config = dict(
    n_layer=14,
    d_model=256,
    n_experts=128,
    experts_per_token=4,
    d_expert=32,
    d_shared_expert=0,
    activation='swiglu',
    moe_layers=[1, 2, 3, 4, 5, 6, 7, 8, 9, 10, 11, 12, 13],
    router_score='softmax',
    normalize_top_k=False,
    routed_scale=1.0,
    balance_loss=0.00292,
    balance_bias=False,
    router_z_loss=0.001,
    init_std_router=0.01,
    lr_router=0.00159,
    n_head=8,
    n_kv_head=8,
    head_dim=32,
    vocab_size=2165,
    norm='rmsnorm',
    norm_place='pre',
    norm_eps=1e-05,
    positions='rope',
    rope_base=10000.0,
    rope_fraction=1.0,
    qk_norm=False,
    attn_scale=0.177,
    tie_embeddings=False,
    parallel_block=False,
    init='uniform',
    init_std_qkv=0.0354,
    init_std_o=0.0439,
    init_std_up=0.0506,
    init_std_down=0.0506,
    optimizer='soap_variant',
    lr=0.00606,
    lr_mult_o=1.1,
    lr_head=0.00842,
    grad_clip=2.0,
    warmup_steps=200,
    schedule='wsd',
    decay_fraction=1.0,
    decay_shape='linear',
    final_lr_fraction=0.0,
    batch_tokens=65536,
    seq_len=384,
    doc_mask=True,
    train_tokens=323600000,
    steps=4938,
    dataset='wikipedia_en',
)
Below are experts of layer 5 (counted from 0) of a mixture-of-experts language model. Rows are named router (the router's row for the expert), gate (a neuron's input weights, with its number), up (a neuron's input weights, with its number), down (a neuron's output weights, with its number) and show model dimensions 0-255. Each number is 128 + 32 x the weight over its row's rms, rounded and kept within 0 to 255. Numbers have three digits each.
Before each expert's rows: "comes before" lists some tokens at least twice as common just after its tokens as in all text. This comes from a sample of Wikipedia text that the model never trained on. Tokens count by the router's weight.

# expert 121
comes before: " of", ".", ",", " in", " and", " to"
router:100172084133109172104128095126155160160087104104087070098122085152174179156166112151150150174103174110129166139157170101171096172104176110100150117176091147085148094080072109128171153096115118153084150089145102143135083155148160102178093076153098130120115089111158163116179165101183154108089147169070155176097086165105164136108150107151168091124152114149094143107150095157104091140168123100136085095099152143103157119111091167122170138151170161154167105100173093103095094083169109118113097180123171096164170148096176129100089162079176120128173094101089163157116140084103148116140143155098125114132083150145147122175105151095089164168188121104140124099155092147102100165164149087095091083143109198170170145165177098111131185143083177131095159161102093176066193131151139
gate0:185149155150149170132097135157101122160141145120137117103094172099171127161177112134174181103066111204108128100149100126113088130140153196149099095099077137095103066125109163101101132133129119115108178161161057102090137151129110162163168149140141098167108120154124071107162121086082117116118068168094136176128101086157140119101131160128105129115129051102130099100090144165149146107147121098117218160172181163131185148140117176135127119077135173114100157162100140143116093159150075144149155130176143137216091011107117158154162135099165112131143110134112130176132147157165135148071132134054162132120114138183167133099103158086108104146132110153094146133115126088082106151078140077109164111147085155156121152108107176177158147086152122179092102128162099100114222119146168
up0:107135139129122130088146198139181158145151128134126194110107132141128113141105110086126115113105105079096162136096082147205186134147107163109128115112139095075187093126092146100085078118073087103142169106160069174151116176096084168155115137096137135141150110121130118152157111167117081105063082088097174140145160119104134096140152038199096171068122123070151103114109138128143142124099127159202142095149146106080151171113115126171193052109182106134131103125145145120164132123110088077127124131190124130104110070123143151144144140094051129146186113128162154158137153113136116127161136117128132169103150188136129091142151175133169072145117124063103187133106125178187075063132140103081039150168104110151097114150135120143155163157151122127108140116153170089140187116087091
down0:078161057066137134170136132116173134137109109133128171112104170142122137150121115121092168121152150099146144182120085087137150081112195097124160152137060116090144131134151143048082142129167138087111074174155145107091135166124180113173106130151142139141033108159115121118157168081059144122121162148110139081121130129104103194103098168143133146128139160117034095130163092130117123100128142148099121127136103073198118170121139118098092171114150180146116129059113107098107139114151098222087138137128117088114161159124089117119176128089119146115154174128056121106131027150111121097162164084153134143068138174175128156083131144166165144081082137119124185047103072113081120128100143125129177171171128130096144102122146167116113125126124145109151095119155100090052127118117119
gate1:135130162139147145096139186132113120104075061186164185127115159093144154113094139143101093106114080046085164090062152094118130123173156119100111154145146118198117103067123128113171109106116071088112105105120126152129125135155169158133101044107135124141090133119122127166072130100125161091130136168128117160104141096157113145094117163178146149130153142162146101107098102133056071107079140115148152098105101169162078095119171171147136069101134116102152157124164142168090160069096130060101124111139151108164163166095185130075117151158082116133145085161153095113132124181138087140134071165135134101106170112169157095135141136102089142129123175108146085129158101131113159103071165081091090122125129139099150132162116135143084185159172116093103203170018084183086094125077100
up1:190141142123097180147137145139078130111154052132165155093146104135115110147107159161115095043119134061121156136106170117162115091185113127107173138094146093086121126090134062134063138132109157180176097106091129134132145131111183100146137122119185132153162178105132070129115149100162132142153093132154111106121149089116102136095155121149061163203108100164108111145113081085098199106100149145126168094108139141116090136143121179158144069138191180126165163153158139148080090167089102080163101108166180122150182158085122130152101123111048105087149141144153144130119133158150134123076103180106103166099111156107145122138186178122057067172129097132140095187144136158170166123076044136150175104158112119113104115095166160154064138140129154132131147144056112147092159144087149
down1:117152157135103054102109095120160149157098144112104204129150136160145105054091126140137154121132142092184155137148153097112113143099128095116077137143109183156110155060134056116172078149094107122066201092117136153134140113078106201148142138153132076130112118147100128132118122122097126122153159127099124111071037129135083109141097180118068149108112152150112105163092142123072131149158180170134175109098076098118098183075119108034077121097065138115097136112127087110155129079143207149088088167119130120088083114059074124120115143119146103082112092122124133123141160131098111155111130135120039145147136130102095132145160087157123110114080168138100092162159140088106151124080138092111162155136116119060153166122139124118130066127156066127215160100111144110187134133155149
gate2:132163128191115167104106152152135115099098064157133071131146138104148117162076088106089076152073142161119122096183075117144119132092094149156113186120161134100159125129164090160200182149103114063113151169089182188147066098119161133175112155124157094099161161138134122128229110114108133168152160166117178096109096150220131148139133155127136137128092134098158157145090138159118126106120137052154169100078110163106094106155117123183088105152109097175102115114135191133147118165129154110167099131151114114120102176142132130105120154061130152089118083126145099097120191092127116227151090097197172119123108164112083158142164168129129066117099208136125126126140097133132103159121151155107102173116143163154133167174169115132143145170087138143095062153089145128100150128133186
up2:081105135108162074106165138086106102183136207072140155099142131095123102177169161120120227167124103114092066119142110138125118111178169110171128080148076105108156134117113108155075049113187155110080127114156093074139164127137068118118145096102081100146143100142106141085090099100085148109148115137180109142155159138076080135181112108166132091135158128116120120146128110109140122138132089144096073138160165065154118109132082101157165159134178170102161138116051080128060143084094088171087171146090170084085166166136122157176138112171145080141174190120119146141132094170125134071132164129109119117135179153150170096055092100139052205136098102099139127129123137138117151143122117132164164145126105092113102052105131138153116104136134136111151156063107094129133151115153125
down2:173153105139071045119077138133150154127179133155101148119135158074218129077118137080110144078102119152133109155120092154135126089157121114101128154172141098083078159129089122184161114131126118154152164154120111156137177095161126102103152173147161137147194177127087101076131073203090081124107069157087114109106150138106137105155124109097126150057143098196144137077137118155142122161098096132074129102133143138127179116146113138155158111151113109135132158132098138206202155079133117155101095141126080144053128107129152112119085103146204124136135090156134126075128120075108096110127115104118104179146101153084119163132160104128132058191086151135094180116036132142120136188097105090099182124107143151135117153153186083136165127122167150107118196142141116104174124070085153
gate3:118167138067081159125127093145153130183087067177121156129093088110121109090118101134106128189112048156105141121090070192109083215123099134114123121197114148115050124113088119124142123089121094110155088132136140123161126098108098108119163181155141120091096097156153131094112125106151140122101132099143123197138104122148118148134142148129120188168118130111208125121141122109176104157088126144148081130165135159154157141137198161133181114137122161100104186152132124057149084096123138228188098205080107164147137189104191090172125153174146208107092082130120098068114157082121100119113134142071157112128117105077156110073143132145157168124100124175124160174111113085190085118127132106109124125178140101148183137162118137160182153119134159148161162103123112138116121148160124
up3:142087130105115148138146148118202091112154094129157170125128076082120112105131117168121116143192141150109140098114143124061097184131084117080135117124076135102083142116128080157150121100167116118120147164146143134100059118091122133156028144125153109103155163148111152123116115102154141081144214101083087211143139104096112132132105127126144162185112082140162075103110106143135110156132159155131097104109135094165090099105197172097195140148117148133152163101157082111101121120138095188157100123139118125114163093122159128123096082166119172121169176183183088157132120121138120097143155163065159147148118109103121112126073105110131134109085133102139121146170086128145063116076112227140109118167048120129120154080079113098188130117048180128080140180110076156056135103138083
down3:105164099087112168170110129084171118151095139145117093114135180158138136123150116127136088135097102112148124162114096147134118175098170153139159083231088194138170141126127145115131165117121165120132177128171119073093101178166143169142123115094099151129115051145129104190111093178124139082132230177124121134121124147198113113162204096100157116177129146125121128083148139135140133175132126121124125094154116097124179142177044170130085088129158111113167138115144130102132107121154099153129162165241112120108140153108185147132121136127143125110035112070076134198136117136096103130092111087136098097106143132085120139098100124160084185064111118130151156057156177142122082101133183138118110134160144103122140142141122098097134124054180164101057145135094129087132155164143159
gate4:103098067123140149088178087121127162154098097141099148138125141091094077124134184108095142147130107065137143127155112096170126184119125153168129124161026117129100108141146097126110074192177137190142117148106163158123137154132161168146152100127091146175083135131137108124146136171172161107100096105131162136133153120092129135062177100163109123038144189114113101105149135125142123176135113110121157165148089103081138106174156148163154107179137104144138103125108211126084101146170146123101135155137199091145157106140120095179161141103125107116138077174168113148121080094111146087050118156109124093089136126178144142113126103090072153201172054154114205123129096087109141161113177140148146190170121070118158167147115098156144162113116198122133163088122147029122106118107129
up4:089139104124112073151076207149119176105089127087106126084169138121120142160102105123113121115087140126113125071101152105156089082170182114174092190136122124098083125124131141184139100117161098127184154116067124084083142152129092084181147122151125155046117112130146164170213142091116117134148091118094105095101129098162158104188171156118065146185104190177179154150150090102097124127200166147167153122105189100187127141118145149091086160108165126154123138127158084103088085097171150128158151070177134107112116149120149121157162133111092156167144125101173141112108156158107109146113139074132152158118142184160126120144142151158163169160102147158171075124155126076158167127096171125043108102118116137109160108133142134143093120113226167104175147134094098127167081091154163
down4:145096141116135161147070161133136157136090170125101134108099163150205109103186092148174113119142129183103124136125114070138093109093101149085092098098168123161154122199155106166118181093075101145140126145125086135112109099098177106079094109162085165070101098123074126113126129146100086064151142150150089152170154155144126130146056109141139178127029087122110042124166124111112094140077153181151150144113146145114095114142186163133134189136198136155094112066116068136092168102122136183132154118147132114149110183104111100047151146114113182148176086129140122193105128119111181142122135149060104120154137138109102094127098135202139099132081117120112115131158127224170132132177137156150142160127078092080112157102140144139142168135170165110179102128113116167170141124140096

# expert 119
comes before: " ", "\n", " 1", " 4", " 6", " 2"
router:091159123095100174138132133090152142147097097127117105085127089150175171157169131153151144162092159113139157111154180077163084160091174128087151145168084109088153175100069114136165166117106138166075171146145109142157126153102163108157120129141097122074107076145156187098155129111181138089146160163090170176072087174093166094088147086162145095143144093104104156165180092124136088161164101105141080112076175162090169131152098144092158136143164117176151102089159081112081096093172070129083088168130169089152168160097182145087076122096158150131146096097074139145171116092096138091139147158081106139162089148100126120169094145077103172171110126121153103137111158158084119175181147077098108115154102142160156109170151108128102121122093175126084114142055097170105071165166156
gate0:142101171134139104149158150097171130199103052100151133117110101164150174137115173070140098152150133187111117087128126130131145153160087150124127099101150122069090077090131103154097148121095137168123107171138100138155119119149125146162093095128095124136101095129077148169118144143098121118076117099119117114101079095122070103114176108165151125187171098132138134149173111190178068113211139117129115119117214118155158097100145118170109189071102073154149183083162081171146077153045129109185126139100115147142140138084170120123113103152135120127104178082132170133148119133109133111122101135041102133151166129106079162058117157144113086101196121155159179138107115121062149145115114173127142106112077164139197151140047140063133076116118119094130138144143106126210140149154120
up0:102100167118111114164096181090151127119112073115111084095089098121107118121132126125115150153172137118134102092185063148161087160125174122159105186115118149121103133110133125123087183167088136101154091095176110111140110144091148156193109095091161117129168104144114146166131138139155108153126148069183143137085095049158103137106129133114161104141106100112155115136113078133151129121138110084136163136135170144129150127146076045117139148105123081151173169081152185147113106172089155149126108125102094145122151103095113099032120125147037107143140142093106109103157164116141172147147145125145054116102166107147169113075129170128135096123048067134134102115134098188101195112118133151192129120137100148082147111092167158080120136149190121052123187184205155052152116172183161
down0:109172117173129166160080168065143084088097128164125114188145106148093121163100120091131144129153182123126156185164133053135087114102132159143169152108115106135118134091127056077158115169151145092104082150134099081067084142112161197104141148064131134103116121122149103102043124098084103199155119143118134140141101132128062124172120162134112159195134199156107149115136093187169157130128132086118123107167143149101054176127074088094143081062134161108168161097102156155129097113084165182109140152075149203132179164146132104186151123125156117165124134105135106129162098128087180128116149122105118092100096126112178125103077157118144097139145141160144134165098078136116138055102144130092118166159074136132097101141092083175129098149141113105091118127160103120114076181174166
gate1:125105174174172131145127098108131140116179120099134148171151110144107122099133070111154151146113112084132120096132169052189143113122173100144166194136158106164110135135075124138081165163151152062127092132094150142175113119147088214085164110095123142177122146162087108113129100108176057096139125199138091064116161178067165098135110120157121112121125092149120180162113112180093118106121136103122145103178120131098123119107027103096157142141172126138144093185145154130119115101072119164179135051128124139168134141108085140118116147169169119145143233138107089129168174132163128129142104110080093139112069136112127090105150132122096158138134112091103093112122139126120136096132102152142105121144083143165133106115129124145038125096150115190062151032090110118087193084111108
up1:178077130127134120084158100164152137079173143091112106174137148146170131098137123159150106148072171131111069088095069141131096067095167119163143155152121120147159137115168100107101183088138101113132133160106227115139161110105180109014135025118125092073142073109066082169081161132126122145090134137098088148123126127124145129140085151129125150159141108106139174125132110173074169121128134081132176101140128144100128119123124118164092180129156116098113169161096226134129123114102129121148111015168100122121176134129114100091126155047133116203162137151120135144139099123086133086104104108095153132131115090149172099113115101166151109121149187127159143095129139120154123127109103183171087114167122088152103121080107122095103105060134126148077111115115149141128130105217118
down1:123149138126154134166083204169178173139148051092158148131160120083141134101097120168111163086159095164157148138160122134119192126094123159170100181162162144150082129131128099119173046147154086122130144096098093121133081169150066086192153135123124169161122136129143145155112147199159075167132094074132104123136121150058125121124137156154093131097132141114152100131123084121119166115061053148136133164126100106175117074107074101099047105145137173153099099086139114146102072082193141157110107140121112109152177073093093080183140081164121174128102147126130146131152106116114197118073140092085142108150136133130060088093125139106119129152145160102134143123180185153111132151111109142119136124145191144138149113134141099136066100176175165181067135053134107077157118127132157
gate2:150144128091118128149114138113120123108130111103161163197085117076169123131160159119123127096090086126117127073120085071115110144146152142113141145122055135092134138116085052109060156106076183154153096121158136071127105132132092137121187095130206121126084090139113185141173149123117122133144136152167100104111099107127138154128109147182083170149122084145113112087183152165143092119084118162089179141196166139087149112158077090141120100097129183148106155149146154103170186124160128167105147186193094137147077159134153136093128155123164105132147099121140098071111171120081151057196123139140103137204168168162102150207146124155132201187136151137119081123134118097073191128123195153160134104107079134164132149074127114138084133115153088135164064103114088142098121130073116
up2:117125134159156078132137156142108141166155122152101117082175117134144173144101114142150088139171140146172150191162168178132105090082104149163123174143186146117135151126151187107168086081176079100110156156097119157135157127131152110162076163127071149146161184123114140147102114096139117123124125146131106110105142123199133107101112133120178089116161165098154104155059081082148162115165154039174072159082092101157150151113153193089157146202100109119124158118113130083063109140101122107134149105081138126117140108070104124167126116092072134114123104133130146143134098133134079141085150162127207151082080062107155078078124138133145117052118100081098141106126154125185111163138114120114162156135190121091110106192110135159186139121114175139059193138125168074155153066182157
down2:133111127084128060087191169122122113126159106163153160058144147099098073131152120101131174154140130104152134154116145133136133169113113168168128083101136143096131155173134125119182150092162098161139166078141097058126158132165116137183101148136107090102126218107147114108079141129114142115165146142167107097106099132092172107133092109178130086121155085068148156096121117120116114150108128065179075171139120078125101153190150134166106162139110111148195123151081183117113100172164144171081186137114163126123184089147109124116142070063095101093119074152141100134170131179197156176121141078080111193123114052105129152137186096138156115127142085174098118136122144147144098180139172155143094133170180122072133231180113130116087157150087163116119125135130144145176107138120156
gate3:164142107107131161084102090132144176157168131118200107116063098174111114079087081146060165129167115074152117133103126053152104167106090163079090115091089133176130143222110157185110162115161114130156102110114107127083105166134134183060097130137086109061130171172126098120052148114146119159170139141138124139132099141071094116182164111115118145187150091134113179080106118166097147135158121091123147111105160162116102097103181079138156059124184113143136143107131160101130172109131112114088124126181082132135116155133188086164096077212068121120106169097114123107130158149163088157159124143131137156155185118118088096200136115098127081109047136113124112159132131115198159147123150174161142147158094135158089131130178147100059134109124120110118123147139108132106107164159122
up3:130130170119118192063157143175095133111099120130155144173130140107130164116149174145142121121209126146119081096104173078090147113087122082175107125129139126109145086067137199103095089104165137168154100091116148089094212151157072099151078142176133104142101077101146103123117128116172108088164118138148120134172147106112161127127159146156145179164167153139140170095152148160118077100103144166168137122177085108163076077081132139097119130128094166106118167161134163100138160089152160108100119092161119154177146173145145140147086101123087164166123071145082101151120157109158184091164123120135143141170096106196090108119166126143213154124145104164123156111118143088074067099092155111167105192133137106090113090095099126107168143145091113171134067108105131081074084157208196
down3:102098143099126116108174102084143090138107153151139130122127110095184107160225149197196111122167114140110126150106154142136121148182079164114138196133187174132107085086217096137111101119132144139097133125167159082084126116130159145167186156132153156133085090110130131081124033094180090132095100128163149117160152141079128182129193102128112148177132141130173223133107128155102140107133162105154158076093103145132147117130114171110139118156112117071111150177161092075127111120197063112171100132151189155084116075156115074178118137125126172088170079096115117084153144105149139145138133095117158134100106124155184124181158125125155150134128123133127122149112144154131155194166163102144095077110129084165099114150149122165168085154109231138115144128105155120143176157145139
gate4:121080070129155110098110136149134152139078101095110076159165078112090065162091115140117154124165151097168124149168111199148146092065142113146111099096118117105145111124133158128170140093134099157109144160085118154063135124126131177147182173110146100120109154172182081099046137131125102111157121129129138148100143148088161083130129166106120155051133122088104080093109105095108070105141106065150102155157155123128074110161112110119136108153068183138148165074164167162174137074137108089127124074152093185141115163143088133142145106143132113125163048180152130175103189143098133088135146147151101112127063203139076095120105108089132130105098110104142218139116146075125201101169137105179112125107083150111095177109111155095150134159142183116123169108086108178164084111154175
up4:130134084121183117147131169146178163126099139139149165098191064095116097135112109116159120079069122068144107142160146198127077111066139105142101066057137097156142120097144139133096113120116139118131139168123108173151159149139116165092131205098175078147102121150223107163076138147176107118136147077176142130110126115110138141136135185073134176079104117122108114112147139120108133142100108095179103146156161106126082142133126138160176083151105174127123184140146165167107174069116120136151145127174098153097139152160115133132128077149057163159120061169152214134124209097093130062156150161143054126135126164118108116110047104119116159112141105107097150134166129111095147094090165091183109108139119132101077175081104131090161138139157183096115125162115123143170097106159188
down4:182041088171092062128119136144154098121180180176158166129112114137120092151100135112107132130111126132243167138125149079110132117120162161189106153110080179224138096117124141187059098146155129129130104122158126098083145090106173151217146087079155137145131146110100070161115141159143103134141162152129094180128097136073126105145148135152130099130105093117089147113111148124155108108094147136153104138100157105161079136113131108068132093105085100126091112103149144104127173167106171133132140144157103121095143102108069137205075094117135128140131095129143077137176121142104169185166148090124098105144184086135090174112210162120162143211158128117170096134204124118063097088111125127129135135131150081165159075121138094154112135100108144173155192131112116133139110107079137

# expert 27
comes before: "|", " |", "-", "|---|---|---|---", "ent", " f"
router:094165166142115163146161103115149152166084137123120077093155098141166163142176144139157144188119161111108173150156154100177112153094176152082095118163084151090141176109076097106179154130122150166103170144149104190162088153086155163160101142151105134171108106166169156097153090094176178077120154168068156145101089175118168164087172103146150105118150091111096162103166087125158092158179125086143081095087171143105136078110104144089181109179158129170171104115163092101077082088164162122096088177132180103170165163081174142085106113077185103118154083087086144142142122079083105102125105154082119138176077119120159148149100160100132170166119097132152103129125158158114107170160155103113106108136098135173157096166170140139146131090080169122092140146052094161109108109153153
gate0:162168145106128147139074170132117124160123107176101078070138103140201097070118118141143141072147147111133128104088115103125146101106121103128093080142143104156168130091144111128181193140089143084080137139087190179120119108159113112026152143164129111121156111145156150184105155136150091216124107122117152157135088153114148137178115098130094081087149050121128139140177046106150161123078104204177093138118127157120141138126119114119127088152129108146103195093119173154081255072144152094160120150146121127171100185148166146098108142058111151114150132140134137136123141151123112059106151126111147123116091177124104151151136131119163098110165129167117123088144109163174143116099122125124182088119158191174131132089179119133151177116096171138122134144212151154135136085111179
up0:154162121122131136149142109089157127117112160130171074056163069097117149108142134137129128093106139122148107124097151157093139109053108117101118103133107118111142114087099142131100162156122171093106178106117174130180109115142135156157109157110132102085140158111117108214060171128136125252141131156143077045098153109129118163180120136098115084143168078127139161132098079099082143168133116157172124083144133134109183151099089114143169083168148122139131130135142152129120248081099153176130101144122121177136107174155123088076122129089100151137140145096193125173115119129135152060074123138141097140100097156119102091144169106107206088105160126111108148117141105180147064090156115172070067164106087174135108084120179137115203086093147135146160152141152086138140156095117112
down0:119114141096060167093086102233094099172168092160159137154093115118101138163131083148140104162100122130154151105140167141192202173138138113129133131180177139121132092191138108166153111108077146135088176150140090116119152113155125136101115131164089118061125148115071139094149140129088188075130108107145165162104160143125102111133191133182129134127142140090187094126119143171090153129158102124159166155164147158127091084091192127102083058078137155105156151113148107152085087156105147109122137138142112146122130116098143108124117090089114100113156164073128097056117193162116103140125177179199132156122178110134128059089191103131106145144154127207114139142131137126116177145147149150138135075136084172146086101116111129107148186149164100163145102225084165175083152104111119
gate1:142104108159094146149173157167119095198149091136135155119108115104112109189142168121162107111170163087173138116094077128137184104125154154127140115152112153103123139089095146138164144178170100135137069112082103128124050152134048167108096107175096146161119209110114209128114089103121125151124163135155152215086123114089166152136123088132124140115129108125096109117145134150188090092180179165093145073117214081115069134165103101158131107097106110137128154093097178111120161134195106199126128129082181150152121152115114113144107153098188112096154163121097112124144127118119127107153122191113190107067150183119127185170110148140164145107100151159103146125141136166109122129118140176164129098127157073075103134096128177157181047076133122079139177110120072181136109130129128
up1:167100098174135101130076162122151140165103084146106069139136106168079141082160156170213114076091139176149097131145111142114171122090135095138131099123120130125153155105071124157149159153154136112161082155148103148075116138142135191097149079201134103120117109098204128096119121128111124130144140107141147146114150091083129134117176116052133114142162072110102081102129098118149124108107166145089105154141183095112119176097161108142126072150062099057152171119124107179174165125142133179162075103134140131096108109146123112134161140149196109052068099168142076070115161141143117115161097208132125102112162163137136114155111107155119205107104108126159130137095157104044106169138213212145113104160124107143084173120083158091144145101139121133153156123112096167072111137090093
down1:116115163135132130098186113133122143111167078144111095129153183136186157156157121109203117156163084204141090127181156137126160132151104091083144133152182092145175160119141092133173093089133175132158134082148114151136142084109182081149091144118130159084134063133130083121186089104084117104072092115163089154160120125134152085100211191130109164117178076124108200226120115138126133135153159110155091143158138090076134141091114140121147158149119101173180163162113094130134124119139097187124068119134121182147113160135108134139079085148135066110084094075157123188128066156178115156115088169127117103138147132148072151119081146079161145095195136116104103186103169146125139147155128153091088191153135109092153104107135172114103146111148141163123117123119079124177069117144150
gate2:172099148140098170097101100073103163135051077121138080113129084162141163128160109138166128162118159150155108112168168131102152100084160111029151183107087116137083172104103117145163125081116077142138103167138136166109139098152119159173118134161147095093172070177147099095094063126208137136105162200138170153079157169098172158128180105084160114187127119120114105122121118105113082120109171180105150131092154129125129104087134128087174114149156139114164102090159177096112103087135101117125106139142159122102195126131136116105119157075176156127155160155133136190091138090121111160150141137113125153167081108078134142180207122107105178169090158151138130083110166150087129109194152105151066130121115089174101148171156110124191112150124158154122122131089061210107133115171140
up2:107103119151089080122081102075107130099177122125149071164131123152081160134064045120088074139128127149123066108169122157104113136159122121116228089115122148129118143146028118131147184119123099108111103099109096138122157118186115127125150101126172147089158155141122095086071123108155104104074134100114142126147200069078155170140163124150107171179137085118119076160120089084096119136150117148122114073134086120176112165132174188096114101109187104147085138132107132107158084148138132057122142154123110099098117086109117094154210084104153144155138149154119155139138144081137128121150137119142145127201091101067137147118159108195091111137072111114094119114169131198200099118169123171135101159111121074156048106106057146165124083107155122150113082130118145137123122135087105
down2:132085111110140116097156111076093129165092091084154097118132106143158080122139077134110113086124112094168150138178197068118075129118150105142158176099081151153098115113186158156083162083107133150193152126127137110140095156162100203070123156103114123082166126111104145130082130093122138156157081170178134125135104135157148165137154175144133134128120094098053134079145168125110138113111116159142112156137207085130111096123148158124159117136135136084072201167126173170113130179138170198085132165128169132130167139145107143086151150125067184114040143150131134147174162124147062120175076109075154168101160080130130098097166130113083136130119085156121142099086087151111123126075176126139170156144178105124160152113072096050092120116199093116112116162091135175126157159135174
gate3:134116131136142111081092144116125119102128112113151186137080135100174172211143114195160143200092112130140127086112161139140152141132114163134140129102109131087165173137138166166183119107155152121043153131106116176115111155136106127099126091087109144128131077168187190044150112149152126138194153162177144194128128123049095138069165144124153111104094189131100127119124135109117088117093083111148079156154138145098132122130127127111118099138133056106080114107113133068111033096120154141109048114119096161150175104123158119188112154108116135112107083073120160204173095065160125138120147147134132116078114050113130140125124134097155192133110135148089096142117150165085172146122143196101148129122118106159148077143120103098067181091103159072122146163109093178100119143160100
up3:062149085110128116169126088116101150141165132104093108073168107145166142141146118130141112120151110081156110133091141143115060101080185095076133135116162146082099092149098100087124122123105134180131121126152132141136115084105132161147072138192094124100111122120100154125105172086151156145061117167113149078094187121146143154141154122110095075187118125105130184089131137111147166188180139172151197091131075147134189148115071135112145170072117158107171095157193095107113160081198097119089135098132119144062156088163134131073159185131142126134131182126111106151095181113097120111106158112087115131129115122185138097203095126126139090111112107201164117109137143123124108138154106078170095175123181128121142110098100197120113100145105092210120105087157157191102068157151195
down3:036131138132158147106159097115137061078116085128120166130185085158132096084089092090196103116059168157135183087147167115111144103119096127148134093109151069113101134214139088116100059122098109145135124049098109106169135171065120097123102090163205155113085138148131213147090108111080151101159144080105136124132141091159100102157116127155158079119166163100097131110190135152090099097120140171120144077104110078087104086136163152126124130072139131132113128159152135141115167083116111096196100088120171166133123136097100100072161118119117125078147119142095099136120132158079121085152132170145119100130161130134168113114075102184156159135114106173112126156121078141124106152122133112150132155174131211139023106111085136114193152142159102125138131175129116172118121150164125
gate4:123147168056122218143168173141130104163194140126092162138120130135123135164152136117139115133120107175132125106060180176089123136133100193133094125124097134174100137078096098151170181113105099088093094161152144155186153081183174128086137099114137074157098099121164165162213106135154094138103140121135141096106132163080086108089154143175114132000122077121130164097157182135146185146126125128211132066161108137150184146104134133120131129113112106155093063138125119118151130148109105111150127180146147167176118135103169115117124148116099087144096096069116162132118114101127178194068102102126187161182116082123113138131115138116112133115101180182135137141124114111176137173137138077125107116094118147102174142162127152105144146107137142089119092171116061144171160105062156
up4:192170131085137155138159139113094112151202156163087091094077114160179137106101101097149125108161135182089115165069192141104091117140088180139166116081095126082128156107092161080113154086089136113129148135159175116132157112124096118114149115072127136113145115150089110191115154152189161128092169145159099027113153133134190149136126143148107091090135119114116123082118135142137139116096123101153145086086099144160149112116138121197161144108164170124162163155104134146197085107092094061155160158138128100094113204136152079093127145137136113122104156081102061113093138173139121133129169141064165125149183106124138192116108138157139136113139151131173192139136167082182181155129097063102097111132137172184179183136095162105113131149149144159129071174087107124196180104144110
down4:173159127157184114147112087102119150099088138123182127135150104087199130191111175196114095109114093136177148126112111098037150152082124090148132075127137150116086059090132125136126134146101123104153187129127091155113085120101117072070093166146148147126102136169141146107185127183056090167164118118108199133133191155118122084113114171085159102136141085123118098142174198186124127171151113088094153158178128065084064125093151131151037093100163149117206108092128138111150124136147169182132152075117129136097072154132146113123153146103176131061107140144104144125106133156178134122101094148205147111094189108152111122142163073165112129094093128136147150077084111131117112125104070154138147136123153145163154103121073138130124160142123077132137085134111087154131153129101095